python train.py --n_layer=8 --d_model=256 --n_experts=96 --experts_per_token=4 --d_expert=96 --d_shared_expert=0 --activation="squared_relu" --moe_layers=[2, 3, 4, 5, 6, 7] --router_score="sigmoid" --normalize_top_k=true --routed_scale=2.0 --balance_loss=0.00536 --balance_bias=false --init_std_router=0.00609 --lr_router=0.00163 --n_head=2 --n_kv_head=2 --head_dim=128 --vocab_size=32000 --norm="layernorm" --norm_place="pre" --norm_eps=1e-06 --positions="learned+rope" --rope_base=1670.0 --rope_fraction=0.5 --qk_norm=false --attn_scale=0.0884 --tie_embeddings=false --parallel_block=false --init="uniform" --init_std_qkv=0.0319 --init_std_o=0.0 --init_std_up=0.0319 --init_std_down=0.0 --optimizer="muon_variant" --lr=0.00616 --lr_mult_o=1.34 --beta1=0.93 --lr_head=0.00789 --grad_clip=2.0 --warmup_steps=200 --schedule="wsd" --decay_fraction=0.302 --decay_shape="sqrt" --final_lr_fraction=0.0 --batch_tokens=65536 --seq_len=1024 --doc_mask=false --train_tokens=292800000 --steps=4468 --dataset="wikipedia_en"
Below are experts of layer 2 (counted from 0) of a mixture-of-experts language model. Rows are named router (the router's row for the expert), up (a neuron's input weights, with its number), down (a neuron's output weights, with its number) and show model dimensions 128-255. Each number is 500 + 25 x the weight over its row's rms, rounded and kept within 0 to 999. Numbers have three digits each.
Before each expert's rows: a language model's description of what the expert responds to. This comes from a sample of Wikipedia text that the model never trained on.

# expert 3
What it handles: Finite verbs and "as" after a subject or comma in prose, e.g. was, is, has, had, "served as", "as far back".
router:515486519507505465513480548474475492528479527477503470508498501539515506541505467509508521522507543468496492480539512520517460532504515481493503537550482466486472502487523503528502519515473505512513512538495494542521511480484495483482484485493492500508520489479527516538526486487526520537467548448529501461489520501529493470495573496486498513535516519508512558550535491508434475457503
up0:469481510479527521468514546523512490508523493471490514500520483529499497516474526483465500508514477507494488513519511510530499514523527484468498465569473503509451467504460510495495508507444527505498487514493504515486536522517504440464468444532492499544521487491526515487535487539531502484534467476452448510476502499505559502480501484477493509508493477533466466521506504479486516526457
down0:535504463484546453528491525504524491502513536506525491516458476492501506519515527510486511492490518503507465524486503488488518520498439479512517547507498493514460505466479506483509541496449499509454475511466541506478504498431527497501495505469467475501519485476489477509482511560482515495539537522521513544526520495545470513491458514526499515498527440447506486492553517503500462507498
up1:470531480550532479537477539524462522475533499530476492476484467505455480545502495488518502528484494510486479511493494472511504487482471495531513488476517512502501451473487526539480475532504497503513549549488519494516464470452503492446508510502506558517493479527451503495443514468479508535483489507491552498496482540551507521541499486442519562489560457505488505497498511469491505466503
down1:522465515505501495559523489525464515500498526501493516512517471471536500502489492490498504497524466510493469496520548480512508489562504456497526531542504512449537506446474475436530518513479536494496492518515516503532519524483475466507499491506434499514491482504504480478503494533490494487493489511492524496499469504491548472516510488488493485478460508486494527423523470519499540515494
up2:477454489493470501472427503513481472505499505494481488476499560538512544519501489474501500524491500528496483519515444476538507509496429522484479523446517511466505509488504499483531436525534525517509528518545534476482464518506465522475492519513483521481519504520499547481511507474475508535491502467505516467495481454543504522475456548504530520497505476488502483546465506496456486489534
down2:483485482472496516480491540520517545480469519454505514505522489467510470467527474502541515467503495543498497503488517505458566502461521492507511453515494484486456521513541520551506516525487473537499506522502525512494507530501463474517531459504458488523440503509504454513509486482503483524486527527543505524463477493509476495466501502532499560525529516509524471501506526482465505496487
up3:521500474506485484506521497537497523503483493477504457512472480513463526499510463533477505524495484509506513500508513558470503450475495495501464539532492494513519494506515483519499499534497471511534496514524486510468502480478499505514580481467521471470580508513524536518469514513516531508497496515503526450479512527510533551472533485503497566457497490536509459487494513450491564483517
down3:506472504545503515506489483501467510469484506477499518533524515475552513498475531515591502517507524487490488510503513517494574468495516484514487480515462513514560534561486511458473491470506490466524446472517479524556482505508490499507471491458503482519508485492515473486506488488534465483480521500542458515481495529496482533517518540518468518507534506531510536452477455514516527512485
up4:510547511521533523480531476521508460513476528468496519502478469455521419515505494494527501519463504471501491509464523525500474520488490475512494502508508522531465458480464522506507502507514510469507518521442469509491525497502532509459492499522494562486497536532516451505541436549496491521478531500513504512470495514479455541531541473437519508517503544505470544520489517470458491509449
down4:480491517491508508482480509473478484535555495516474523523484504527511509513489482494471475506474525526495502504505468501495496517477500498516486520504545566477503507508526473434522526496526536530489426470467484503529474541482437494511507539451492470481476510531457492477503499502508531481489467538481493505557464473557513466508526510507478502455552526509521505513525484515490491533514
up5:498488473541529504493492515485505475500515520564480506493476510477501493495510456497526503483484531505549450487515471441480519540529512464437480544534513480535508495470488499531469505514465524519529532522534471529505521508541505512521486509504492484472508523476503478497502511486483522510487455479438531502537484544499487475516513494457466502531516513538464518512484482508494499546501
down5:503489498462483486484471500498516488503500524509470498503516502473509494438485464497525535540486487522508507547489503476532568474516481512493555493502458496533509500495514515475501494478504533576494530457523481499463504487470521507461536475501541526505500515514511440513503474513531506499464530524456504492526477491519490489539479536504430518466517481447513527503502488503501458546488
up6:489535488520478507451513476489523470454493516503476524518577480530523492456475469479514519532476519519514466465514437518472520506517494499497482455486478528522491488512494516531491509507490525520487514534534536487459553507515528498478498506436497502493505502510494558442534501542485487493466466466500507545535510484525505484488523490467515525512483478495478483519487493503484456474488
down6:529518522486498498486512489518479472524470489500466498509462509508502492558551523486527496460440504537438507464448467522473469489450486488535486508469495510520490472496487474447509468487464499520515483513472527504439503475504510512514527564491506502498478496511547476485462503491521516499520486525514508498476538498465484531464507506517499486538488458511504483497494509507485486480511
up7:506475482555516504505520483501519510509506492489498481488455501500510478532497477512457548535431556477518488491510476521492484521501490479478528499528540486519495503514477462538457502525491488492476493525521535546509506490500487545501521477502461508524515489463489505523467538432516536512487530502501504524509536506508491488491498486492476487504538517523489504504531496502462477516482
down7:445504498471480507525496556492494485500521494508502553472485481537490456512494483496547438547481491500513497518493498445513532527506482498494501545504491492478506479459487506521484537499533487548495477503488517445480478478489483488529482480503511528543515516553512490499488507474465457468514464504456474535496485516497529463469508512475481485512492512482513465469521486453521493497490

# expert 52
What it handles: Abstract action nouns and mid-word stems or suffixes, e.g. development, support, control, "disil-lusion-ed", "empower-ed", plus apostrophes.
router:538517461546505490487461483530475532490472509502493503488464485514494522513514505489520545516472489500486520507502510537464504480485493457461498518502499475469450521554488474487535490521500522425517524506501517490492481527521496546498520463510486513465491477498500515518497506482465501543492519494513502446499503491513484484497516494491479522497500512501516512486504502502471484480500
up0:519475495502487510449494484519491507475517480483499485500471528530432503457494517498541531518515523531537458481471498508485497473539474506529499485528520451499468557507462470498512502505477495551474499486520518516445523506506512509509555508487461483482532505498502544518480481472480509461506512517497537492492478478493524485524476520500500473505466503491522451486505523500528499473522
down0:514484481488500515510532476468474476471502542449478535541522541474494473477470496487466513522495500526509524502480475525484530519491526489510483500513520500500518470488548550485509473515535496488485522507489545548466545516477433476515494527494498521495521516480541482469496519492460516534481489514512483508469509493489447474500544537508506540490454461540512450482467478464491464510521
up1:506594487469494526499482459531505505493499490476533498497504481522510513488489507506497493492518487477530494485503527517499490464486526471454475491553508476508487477511507489528505505469517558523515488508477501468485476513553523487524547461490543515491505489479490469504528484492469501511455512488473542484505515489477511516503503481502497480512469500488508475509475522495445490500503
down1:514483492500488444474517502522481448495521496478514475532557512483463495493502498525463470529474495505494511539508496478479502528497492499546478494497495509499510549498483521496519506456527463486490435512507483532516489492476482507504477488480475508496506537501527493517502496519474440498507527570480418537488521501511519507499473491511497512494524486518507470494500518469486445484500
up2:529483487544504489524514500491482493503468528480533496484494479495455470507534538486511521512497475491482534442487522513491502504478518507478522474495471489500454444506507480486523522476547509486473492498479523511518504453494517507507504474511471464498498473472488503532441521478522527519462489524522536503490439510447502552526548488486510492521489513509498541482470497519494523504502
down2:526474450504498504508500489473527525499555494503529493465515458488481493497522578483479516482516481513462493483486485507492514493474447524466524511483527503516513543550486544517456495477467512529532467492482476492510537524454527493490458464509497514524495501468478486498526492475494495536486481516504510529522517500488478479478486499509530495482489463471474472485485492531498464499480
up3:534495495471489457495437506475441545538528533480489468536517528515487532510522471450488430512511487483479448479497489491496493467466506462513471513501493494488486513472563494509515545500466550495512519523461476511490454483495518502495536462502540505490510472500500498474489499495517525527508493527482521534468477474505490535506495517521444521512530508510495498458474511525455473464530
down3:458505517497490523519537545500524476547535514507539517480477505455529506525512461492468484517514514503522512470494496485470489534532476554499523488539551500493524504434494504486516492487502526509459445498504474479494492500494511516526475525502511453518501523500504481516459470510473504472479533477505470497487476492466476493525497482521491527491539525544452498518496482492473491510482
up4:511513510518494478491399484467501496496464506457473455526489522516505581508505535517487500520523532541489494501527513521549514495480493523475533500503515513498472503498483480520512537499496518439516500483493487503468476459514485467505500519487473506507462502491499482473447456507511514491474524535522517485558536464522458450535508502524496505520510480509463498519521513517470495480515
down4:484475516503505508536477493463594481516483506492490510498499461483493564498529539485530499507498545500510525524510489502554487472501489554485533445496511524484496486468528443501505466499517474469505533516498522532445536511551507512500490482463485494505470483518502503496499521521558472497545491500526495509545513511508521528515468516497503484488531469525520482483479494532468501450515
up5:503549570508528484411517493466557466466518507520453480492526480548499520479503475501489511452434478526487504447552495537460550486516510510473524487492469505524508538465463478483515504525486497513518474483495503502491550506460495497529502494469545505476513479527513524504508472514510477527520516518467459472459506496498513504531499547484529506541473501517508508438505502492484470521516
down5:465503524484504456518501464520507527469521435499510459497436482474485534510518477484475441510488491472512482513551466473475482516488497521517477521495451541532471543513504487487471517490531485472511503556507504492543524511470457461511489556479501476491505473525510491545517444496517489495509527532479505463499485497482518501524468533507551496497478481500457504484509534491472550509499
up6:524482485468534541494456472459493535457476517494485473546474460542507495495563539516473494496490484487478478493483519486497492518500474495478537507471478476487507521534517477479486509474501525470537539469536521478467490530519507463538497487458489508517496485545472501488485514519520501494477505518487480552492507487529489504488490553515469517516554517516502496481486523461451502487489
down6:483476519518497507456511516482508521468533450502521497485530478484541495519514505444467491479473525453465464525475462519512532389507492456500471480484470492493520512466501511485487512479491506498494500519505503510503513497522544502488468497482537456514528471535509514485522485518532514499513512474517524527493438545548531534490500477480532466503489505510471496493486484531494481487532
up7:510542481503507509491501495483542470492517485495515497517515554495495478556470494508500460504509478460524482524474509494516490501503460516510462492498521496499493512466495490507510521487515498511481487466513473456508511545504532519497516470509470473508534504477534547495512514492522509481506535542526489454485500474505492490494518482471500518483519502509448459524505507502511521482473
down7:516494513478514487516501471482510486489469507443513522549523554487524493501489528473466498528486512544469527493471463529523490515505441511493510503536512497508509476549482525537484486490545528500471528487490499511504504518526527492491513495484483533499534499502488513511478500494526537514448503514492511512485521537493484470494482476525474526531469463509505546517527462490476497550458

# expert 39
What it handles: Apostrophes in possessives or contractions like Men's and you'll, and nouns for people or roles, e.g. player, member, President, father.
router:490491481514498475492514495468496543519502500438504500510513477516520517495512496484510517510513516494515557487484501507526478486512523437474505507503525452474484506533468490481556501504495522450531454506527493540527505512510488544508503483492513502495489481500499509513504490516504454527491498506490492447495526468537480476508497500455493505502500513520501500504502507508486501490516
up0:498521537478496480524501505501466475541512531521519454502481493546517474463526463532485470504510545508557509463538490489474522491528470504470496541527471493551494520520478492472560498509488442537512412470542496506483524522499499488515471537479495527477507463490506488461516486537507506548508499523499489500495518455517528532486491553484516525487496498501534500547485521511526479488562
down0:532530482466512516499464498533473510493476479484566501482457484498509484522493515516547489474507451506513475526479511513481466467496527530525433494539480535527498488499503538532471502477518525472501512519487449495517506543496495539528495558477489470513460485506478449498504506532557482471507498501521482460486491517438470495474484510537506530476544510490523483521511468476535458486480
up1:431528484491505521522505535493455537546463501459481480514463547545545499472487490503490523542520536497519536511495519469509500503528520509494508513491536451513522517499492450503488513460522486506462526522486526500498541495502498484457498505500510529545513476485490479511551477520512522542502554444482482461513511473506528502510517499504501499472457495467498506470519487554441493492472
down1:458511454499521457483483486481483512512475514512481457469463484502504487507511501526507515516489484473455471552535485543541519491520470497489478495532504503504510528490558518471494516511504499468533497522516473543524477500471524485513499488467511459509482517490479503474481509537514458493528460426486481490511482507490516481491495523536510517485513508501503493525518500533545474493470
up2:496505499495499480479447512465487468507509501516519448473495497525468496513470499457501512537511496484528515535532506481538466507524499481523543521531526476501519512536496486497472506457509524497511505478544495508490489469526500514507531472534498504454527502494522456459534557504513491473454499495490536541415487480557493481533486501479519546499514485501477529456503517486481492497546
down2:513525480468557468554510507485501480457522472491517523471515511517478505525517465540494494503461488508513480491467477495518530465528466465506528484508485537479478492546492493542532495488482467533500504505512495506512469474456529475517490486488505487509498485506462533470518487460493516463562481521490517533462507483510483472484520509482531535487486514538509501500450499505506529524472
up3:500495529471478549537494497523467455492488516497496515502540494440511467571480468518480534498538564523507523469500498517522505497493539494478495510504483515480504435521494536511491516531514523490509470448514523506524480502521508495535471495483508498479442534487536469538492498507485492491495440475519511514556510482493504499536486522519482464485523522494504481496502501503499514489508
down3:512558467443485543522521530484489530513508531524484466549483525509532494571497494505517496484509500534482511498464536499475497486494494491482480516467454491483533499497479514506503509498489516485509531468518478511505503490480528510500559503485483487475488494504490437529507532536506493476511503520526464531472512457502502507493494547465502467476424470463501494550523461476460545517475
up4:499507518503451478485524528504465470525478495479543474480504487531530493484540508461498507554515511495511505475469496502513503532469478460471481468468471509461556493507516496494543502513472479485523537495466508479444538513482447484502507513492462518525524485535519510472516503517567498510511496501499502445509476518572511511475477494489506516490493508483463502493491560492500516466502
down4:485478499506442472498540534472515480504527525494505492555457539484498524483559498490547514541478471494464507511505511509491489513499499518541510490475493502529499557475505540501509504470497519466508487511515543496510530526503480538503508531460492494508493509520519528489461477505512492471509518447478517511441507521467461527517504486494510486502515460514485504474437473526480507489505
up5:463572511515533534494506541486477475512500500498481500471494529518514477480491533499478528519478503502509523521498513512527540522529480489452493557498484498537439507523516525480506479508538531491471479488523473523427534473535509515485472521481497507496521460487530501459555474501489486499504469469505469490460541493543525475515492505480503514486496476525494468505515507547530520487483
down5:539521485473537539493487485533521538474477432539511477453448471498479504463476539508532490510509494464543485473532493527475494494501487484455498467543495540482473510485479481518502558487486516479530540518529512502480510522499538491494473507498482492512466514491438494484462500500507441482468465480493470477486533516486544500486502522499489476501534514523513480546476500507470532502505
up6:474497480481459484481508552471503495526491494461485505550493478501495534565485491468523500511504503534507531484522530515551511539547479485497514468490503487469517469536465480519510512525488479491504549508504519508522504543512461532477515504550527497477432477486485460494452488489552527527463484513474500446484485513513487462502520491483525458516527506503462528489515507494500456505488
down6:502507495485467509502490510532505496506539503507461505446527482501500509494505525554479512470495508483537507505501481512499491546512521554503497445512520487521534485487483510528462520504450494547469520441516468560490537530492468516475491500469507475489492510503532500447485513506518519516454522514506479504506491484521483502517461525498493538472515489507514491453518476521507488512471
up7:467514530468527472485540499500481472490455481452491526525466492528490519488443506501488487478438519477526528454500523469504468467487478503439498458517480540489500457507489485469522537542508512498498504518461499469504542481504467506492531523507479500487531503506463524489515485494502505528541528484524499545535524501477477520508501492512484508474497519535538505518524545505469509469488
down7:498477473482528510483528494540528498521519485500474517498469512542514520498508540533513514501480539526530431536502509488550506480493503476515524451475460528489501497488498517500453543546520493487539526526495518482513540504473503493519556493454453535475481487524482463535483503504484520515543503532518539473535514546535506507516473461521490496521512473468512474500508493479494483488534

# expert 40
What it handles: Common nouns for works, groups and institutions after "the/a/his", e.g. film, series, team, tournament, band, school, album.
router:506536496513518484487497487476520532552523477425519481488486520510501510523492515488558525492490504536510496511541488517483466536488514483461467511507532506498477517536495503533476425492473540488501581482551499489539490501520483532486539499516485527516501492504526495526509539509488505520484506499521527480493509475509456494496520485437487505496491490479512501490470535509504473510471
up0:503517553514496493496488485507516451501540513453488473494498497498484516489487510499492479499515571496566521460499499485476506491590481507491509518480494498505485525479507476544530499475530509519498439494490510517518468465519479535480527520497475512516447527485484495480453531489511515503490542492483499529525487483435501505543514524506511500522463492571480484500486504493524496454504
down0:524488466468524445511517485504507522486525498532498477488470512450491514507531480470488510459457525520531515476478509494466508541468521482498501495485521501517516492500532518452477532483544502508511507510534525567491461516514480495473508514469515534506530541501484470454497549499513525490509517512488521497508476492543486560515487502532494513471531482500499476489530420503485532481510
up1:462472499484522504469493533461478525488495488487503509501524473486506467481515472489492519462525499513514489462507533521502515506533517512498452480509536497493500498477518553488504479512488425484473521493504490498562510529473464488483527506475503485491460445497451519478521508493480527506498527550484533537464518503482446507531515533504506498497516506503469471494508514505521485533473
down1:495497491529438501487488514483513479530512493525481501481519537501463503478517519476494467455536480501514480537480506506477469483498478532498526477513497537521526473521476489496509482538520519553535547494451494556456513481515477483469507536493488491482473516508504525489507535476494500508484489446470499468475484511520514489492503487482447488523487453482502517508487523480493495491491
up2:538484522510530477484483498520493524472495446445509453433501497541487521504492499498537525480493490481495504482508518461504508516500522509450495530504504531522500488508520491471451441445465531468535556506491530497521540515530516522527506558461528509506475451481515484531530528495521490487516476506511496486534495514489529530522490493513491522468472482489489539465491517543498493513502
down2:517489567538478544528486532512528489482430554505465477522514514493530485498498463505455468536479465492501506490513485527535501485472510516502506533494510469481495485441485483469501547492502478539510494497426492500492488508465509464510498497528508512498528495517503531476515496490507488497515507465465549514488499476527531528458522471510572481489467504471511462490488455459500494487506
up3:508503515478464525531430546508497462498452532529483517487553461498475482476502474480476500475478482506518467514493471497521457478520453512540536504525518473541505499520510475478490492542512497509511487492497442459497475496485478507493491482482513479466493454494495476508510521481459541446511484544520526492522530501511494512474503556489469579480506516489510528496487493512475453497488
down3:489487511486506513451529468512539498538472456483529495564522489491539526535531484499486459521505504527515494488465492516531484475452491482476529480506508492480505519505545478535471490473477540503532510496503476465508493511511495542465533484506484537521523474456522527534468502521523548508502502510533509501484509483477492486479533501448493511534468562456519521486539496492518512515535
up4:495494507519479461511444524486503493479503462505500497491473503543469569558508494451471496499500470452533496490473485503512487483454444512528477518517540476507481504503529449457502506532481489542546510508490519516550472522519481504533538497483447497513498509552533510502524521486491486524490494487512500514496475485494494519489521486527480488470475509465519519476495509492476490511530
down4:529486495496485504533544538483512523469549486502477480493531548515474532484481519518465509490496520497530530543467456464453494507468535512467494499486500502514507474494471490498500479484455428500517495491457506534469525516544488476522529499542499536540483489495493486456507528569504492525478534519484487477536519502494489528488438517515518516508503473435546460514500492475497473494475
up5:490498499528493494472507527474533537471472535511534481491497536541549516515517553500496476528493500523458451477557499515488489494480494491494524499503501519448502500500482490517492492532494553468470517529504496454487517522450508496475472449485494500484487534543508529530513519467503466506509517473506587498488549496455500543443477485494552518497488464543527508529518486493491506502478
down5:496527547525481476453532532513507461525495487519454512503487487506520506514511516506513523498501520483491492489503513472521539542494488545525530482485512462531503505471539501480514470522507496462494464515479419514509488503512453495405500516487481507524533459464532495489503481502531497473469483525553506520510503513510481494524471501501489503498496500498496499449494468510546535490500
up6:514557496491507488498468491515551495517482478507510513492510510481498509513523475530532498541520480525531476522542500520509466509518524516499530509537535486529498518561556491566543482517471487460466475482486510483475467474515467480447476513510473527474515524504507541471496505496556498498462458516489502462505521520523507495490503495509491529521486541504543473493480493512483521487476
down6:539507488471578499534486512505491488506487452501501493452469529470479495491509493509496517537495493504501503543485479479526505496523475509485481479463538530518499502524490487547473474468464490516514536525471510509505506487531503510510465534482519443489461512505433535501463522476530525490534501509475516521473515505476486498491501500539510512503491522538502443468517509538534487517487
up7:523537532489460473531454538460515482485472521519470483501495479524532461472535489500465474489472529532513501507498492470513528484514494508492499505541490494491490553509538497513543494529504487487481455504480560483464524509496476490492487497473465480465505490500502455464496503505480538532495493519483519500509462490475530517546583486475464529525506494524522486484522472489460499528496
down7:487475558453518474497505523483459511454541549495524478495457517532529518489478521495506522504523528523531452498514510437503564537482521507517453489488520479483558515538543534536486490472484492512463482484499476512538491506507497519525484496460482495515500523480487494514473479477506464511511460486452485504498454538523494489513523469477500537507524452452494470507476487479478505523463

# expert 56
What it handles: Forms of "be" and adverbs right after a subject or auxiliary: was, is, were, also, later, then, simultaneously.
router:506528524571506496479488499465512491481485504465481471510542506551496517506503451491513512522492523490495496518553539523516457488493500503478483509515488479484460499509489494538488453508498547534480541455509493510529495516512518462500506536536478508515528488505501512520500519487529530529478557476561540459509519500486450481522555459482482512503498497469530519475507493506454476507498
up0:503456482546489534505533558459494482501475525495455518519556466491509505528541505492463492515488504535450511507518523502473526487525520486514536519506481506537498471491479490495496472472516479517467500472450498526525513533493509499494513479502524517517519480479506570482455488484515506473476487499455424504511494507533497524506510540491477500501518472525488493531450466517493572480447
down0:524474498461541513481499492529528434538489506505476490523508475471487492533527516525474448531440492463481477511530507486425499449507482499501526484541525536525463534499489495497517519481528497489469493491441506505532492480473519502508459475515518509490506533540495505509489430503501516480497483498495461499470498558464499468510479517509519566499530470524495546490521485495499482469485
up1:525472520487519499527528485482485511503489523526513505475475534509511516547546490526492477510479523534493500515513483495504483473494503492541479526498505537444505502504508519506504508519526506537520460533480514465461486516521494485482490494494425510478511493517540510489517484510526495525509484506453505490542490465462471544509482476537474494497512518467533461477521493511468537542506
down1:471526537535520495516449528516480490507474490522487498524500526510472521495488493454523536514497523494495507478476550510514520501510519465456512503434499492517474530514566542514542517515483487497496511499487493516487477492495498479495506493497492544505509542494484525512538458510519530526470503543515511480522482516536535483526481501509499532469540497484492543524514503510485485541532
up2:508513494534518483526468476499435509495497504497478484502542534507469539474488516505456490517468494474496512491515540513481514472507516492493469507532541435458499448516471482452504502498520434496519478485479487551524524483514499468531498524512500553547514465522443542511537484472488479507480557500500493522535553446513517492503492534487512466472487503466534520483488513514500497471514
down2:458531509483498531528522464485507462495500487518494499519518528497536554525518477488525511526509523497545487474471474488531508494498452532515534500486487509530473457488486523478469523505512502510479503493536485487433494479523533534493516502511470487556466489450499496570501470490490483525509511439510485480471521521473499499495509529513500501478440451498471519508493489539476492488468
up3:461504527545501482505468549496456501472455504548523515478507480508495510545535478479505499498479512498459536494477492522438480475428507509458480563485465524507512479503472522492476530486468521514490499484491519495520495484474501522504525550495484505500485528504493491425501510491487483524474481468500500487528522499491486538512513486514469514478494537495547540462488472508488518505500
down3:503535519505549511510501524507498532508523555496482518492516509498480469501466517499441473507493521492482505503525497498434479497496498520524522489472513545500525479512518494511439474546462511527499510514532503525475500511517536505552526487525518468502504505525491503533480529526482539496527468472479479524531490520500504514495494512459518505457454511531497452537487490477500475472487
up4:507515532502482476435503513493481486468510466465490513506480468507504460489532532486491548484473460487477479525481492447487485515506469484500454511496564485496497444497506508499512480506449521461503541491453474498510526493463470479479487498511501518508488475529521499503559472487510505547504474489521551490505518495443451515516533475492537498481540479485507497519478510479444508552483
down4:492505518522477489540501506534518466539477490534495513515520537519511513480459553463505450488457510554482506505531456544464508476511479524527507553506491514486537480469504513566489505484508491499521472464521558515529468528479484511458522542471521504512533502468459527432493512500508478523518470568462482481516483489465497470512484506521522463542497469483537494493519483540505490520483
up5:508557505554490507518469510497516451504494554488512498471538494482476456447499517509466509534489488447527496482502529551495500468484483488518479549490491494501508511539457486487442488507526503505512443471524493516508498521466483468523504537486515539499554504493477525500506490524522484491489520489508507490497502485533498524568480524468497488498489517491529508497524480459466495452495
down5:539485524486528501521471434460498450487479491553515434506487542533486506515490542475514500514500512458507499506468520465476491496474504542502475531495538517491514514510519486497530494455531515504494500533507526510474542523464481499539506509532488510495497500515498499493496468488489499514530505501506497518495519512478508490533462486506493489480534508531529535523491452450484485471493
up6:509534499530483511497452527495467532483484467471484516509540537527499492501497516552483526513514536546453483508480498516528502530527467497488484469520510530524520501480459515544477475513464496508490487488481555498466478507496519457461540518517496516541498483478506487511511456459474484494506516472474492519463517480510505493530509500464476523514465462545511516453476526488468498489507
down6:512484490515516496496515530508504499490541468473518490471471487508455509543486489520472489492534533521523503521516507463477528540515526518504513469481460502484576539502481473466471533495494482484509505482536460536458460515493481515512487505493537523534463542448481480519500448497506484499513506512514489478554485508527501494529523517530494509491523492497482480457502483454514480507549
up7:545504472480478513497508485488479531511532480474479522510529475526533489522500512507523450501532484504500528482485510498483527550531470484498541481518446531502450476465492547492530479473515528536479521534535469530554516492546502490497498476559492488481497500488545473547536479530512474483497522482492489536475517509494465492502541453495520473528504486512474481477509507473490472536517
down7:463431523487494479488488512531490466473490465513476520492520534454531512509499515485498539465513490479483465526489526499485493556499522496505503469499495498498528513487490477493494522479452489506479462448508517480504509515477507478527560513480514531478519502517462494474462535485558498516466518464467505493526492477498526522481546536533497509493487503481526524487498494507483507494497

# expert 8
What it handles: Colons, semicolons and dashes that separate labels from values in lists and infoboxes, as in "Genres:", plus the word "information".
router:516509479525502507505493466524522487519493482470515479537512468524517501510468482490503513540484546505490507457500503508539508485494524507488463515493543499496480472529470479510510456519444511479532509476543496543509494553482506484501501489538518504508470491503519529521507510527480496563447500487510484505527499478511506515514508474488500493470513522498510522533478529538482514502521
up0:469532485491500509494498477524518477467466503460496517525492473479515524555536465516523505463490514502521531485507538501517495495496469503460485545489526511513497494508487513493539508535525468467469473480474480480447515456481514534486523481514526483505500495520505523491558472506464476479496522526476489487482509528478478510445517482541554466520539512514521506476488490487490515523516
down0:492450504449510506527500459497479450512497476508539509543465511458521515477491542491464542504497488508505481516532511551456523489536469503520502441507514508488489459462492510514568509495512550444444473565519536500544472526487499515506540480478513496499489453488495524478531501472530493470526517515492546556522533499485510507505517518527517491520528464494491489499493475504514498497518
up1:493507528490511514538481494509542519497493510508543513522486490547474470479506507529500442521513466456505496541526517524509516470496540488525452475499493535518518502493515451518485495510491501464475485494525483487499448519550484514494480542536503533509506504487491557506478487510492471507453492496473444480498512478519492486507479468482507481497506495457506541492493564507505533498524
down1:491516494545504475504522481466524454476468507523439481515498462475480479482500490543493474476516522492476464517531521507496473494479448501518489495518470470508507553480478508490482484490490442517498497515517519549510507496478536456517509492503474475485514462479522510545460494485499493510532494509512440544524518507489489463473481531488487494524476531455460472482503511495513456493500
up2:519467550491528456518483556499522454519521535506502500517515467537498477472470504500463488525461475477489487500535518501498500480513510507520425487513494491508497490509506504500510513545469517550504483499569535535506512521503488500470526496500499545508438523552499507464519485536551444479462466463473509494474520476527468504509425511474478509506481497530445504489512563517507518503467
down2:476527517515557544510515540496524512501491486535560528478466478537499500516481535524473492506483511574509505468592475491492507476536495520520501482516481496488503537529504479484475480437457460483475508474496500475471490512465538463490514503498508478509482513487492490513513502448510509499516498569495530483521506488537557500519527495475455476496489498468548456519463496480493494494485
up3:510543485489481504520514486470482475492525489453451470523451525505512532444463470509501557508507504483550524506517492501526481478506460474534524472492503505526497450523485525524527487493463521503494495510538492509439506525511498452506550469524519490517484454517490495539468502472487514471497528478477514482484467520481479502530489453473512501475521494477506558474507532506516500505511
down3:468480477513512465467539514487498493494507500505526558507504472486491507520497508486501510492474530561512473481488519512448503518473492529478491476564526497472517549499489483485501450476487491524520459490516454501505517477529479518450533545484529534476483536509480512546498465520502496511500521494459510526497515463451496476540494523492444507475498526516510429541472536513503498507497
up4:482511543483515477465453504476484481539500519503484472485506511534479506440480511477529511546466492470514496501495489516499511504427510519546452512524513497497493500479528483496506505515480567517534519505465524483516517492504524482459557516487471489502503503505518491466488456545475539503512536506494534491537462458495536488524504511522548477486558501455522479502496511543485531470512
down4:527511471492518508477553495481552499511483562475530468526462476491512512496504506459466563517500512505466475527502502468499500515507491497512480456472482491535451489520510541511491505492518522503466516478466494464490534489479471490493515500487488518504486548524467536512524506508529464492509477502499478536520551522523482567497491485466508481468513463494506550487466483497512485489505
up5:504529492527508542497453489530481475488466495477487508518550472478479500512515527504508480541494496485492540475487507482498550499452500510484514499562464520498495520503500493494507482534484530523491471536534484478480473490516551513486519522527560472537517478469519491526523501511446513517490478536528488488527513493493522484467533465493497514503478493484517522497517501491514510475484
down5:502474472506462480464508479488509485518509488500516497460532475508508462507509508473493508447545528455539433499513482495520529523531498512482482518477492511501529491506526502498527518453494486521487446515501536529532480516489458489463503496522480509484487509471449500460479460553506526488514517490502489509516494514484477526532456510494479519522514510490425491516499487537525506533522
up6:440484522524496495470533497465510485472514520458463479492508508492544484550514462444488482518499463491489496521521454447463506475475522521492537531519523505460487458478472516534531536513529500461469501518517465516504496493478471508480465527498527469533481509505457495503507509527479524509502476482496527523498512480534472473479522463507444530528472532491533483532495516483494500529548
down6:438531479540545532464476486470502500470502502519460486484493539462467479488553489485476475528482462469513515578478500500526510508476484513539535470512516507485471497489507492504488501474540471498477498504538508511521505485480445504483475502505528516504480493521461512536520507500506521493534456486489518483548490494499498503490517511490520507468501468498536538522450466470519479495510
up7:530506498506485458488509508489458468489552489446513511446491507488501479537494494491501495547464514490509546478481487494479538513511492522502456455456524516491491473520552518549502531489482547499504506471521484487516493515510500528479518486475477528494481507498529505529526518523493522522505523513440479528484469470499446516509529501490488504470484537526522495504468459507532511476486
down7:485481551498481489471493489518519509516495490487509500521485464481522524515475531457488524523538478467480547544483507554497502499517482491526520485453465508506474522490507508525512441516472472504454520511532502492496492510504482470532483515523531533517513494508555498504511519502491501468505484518517518453500481516506519491493500496493505500478483526454507498549510472508484510464463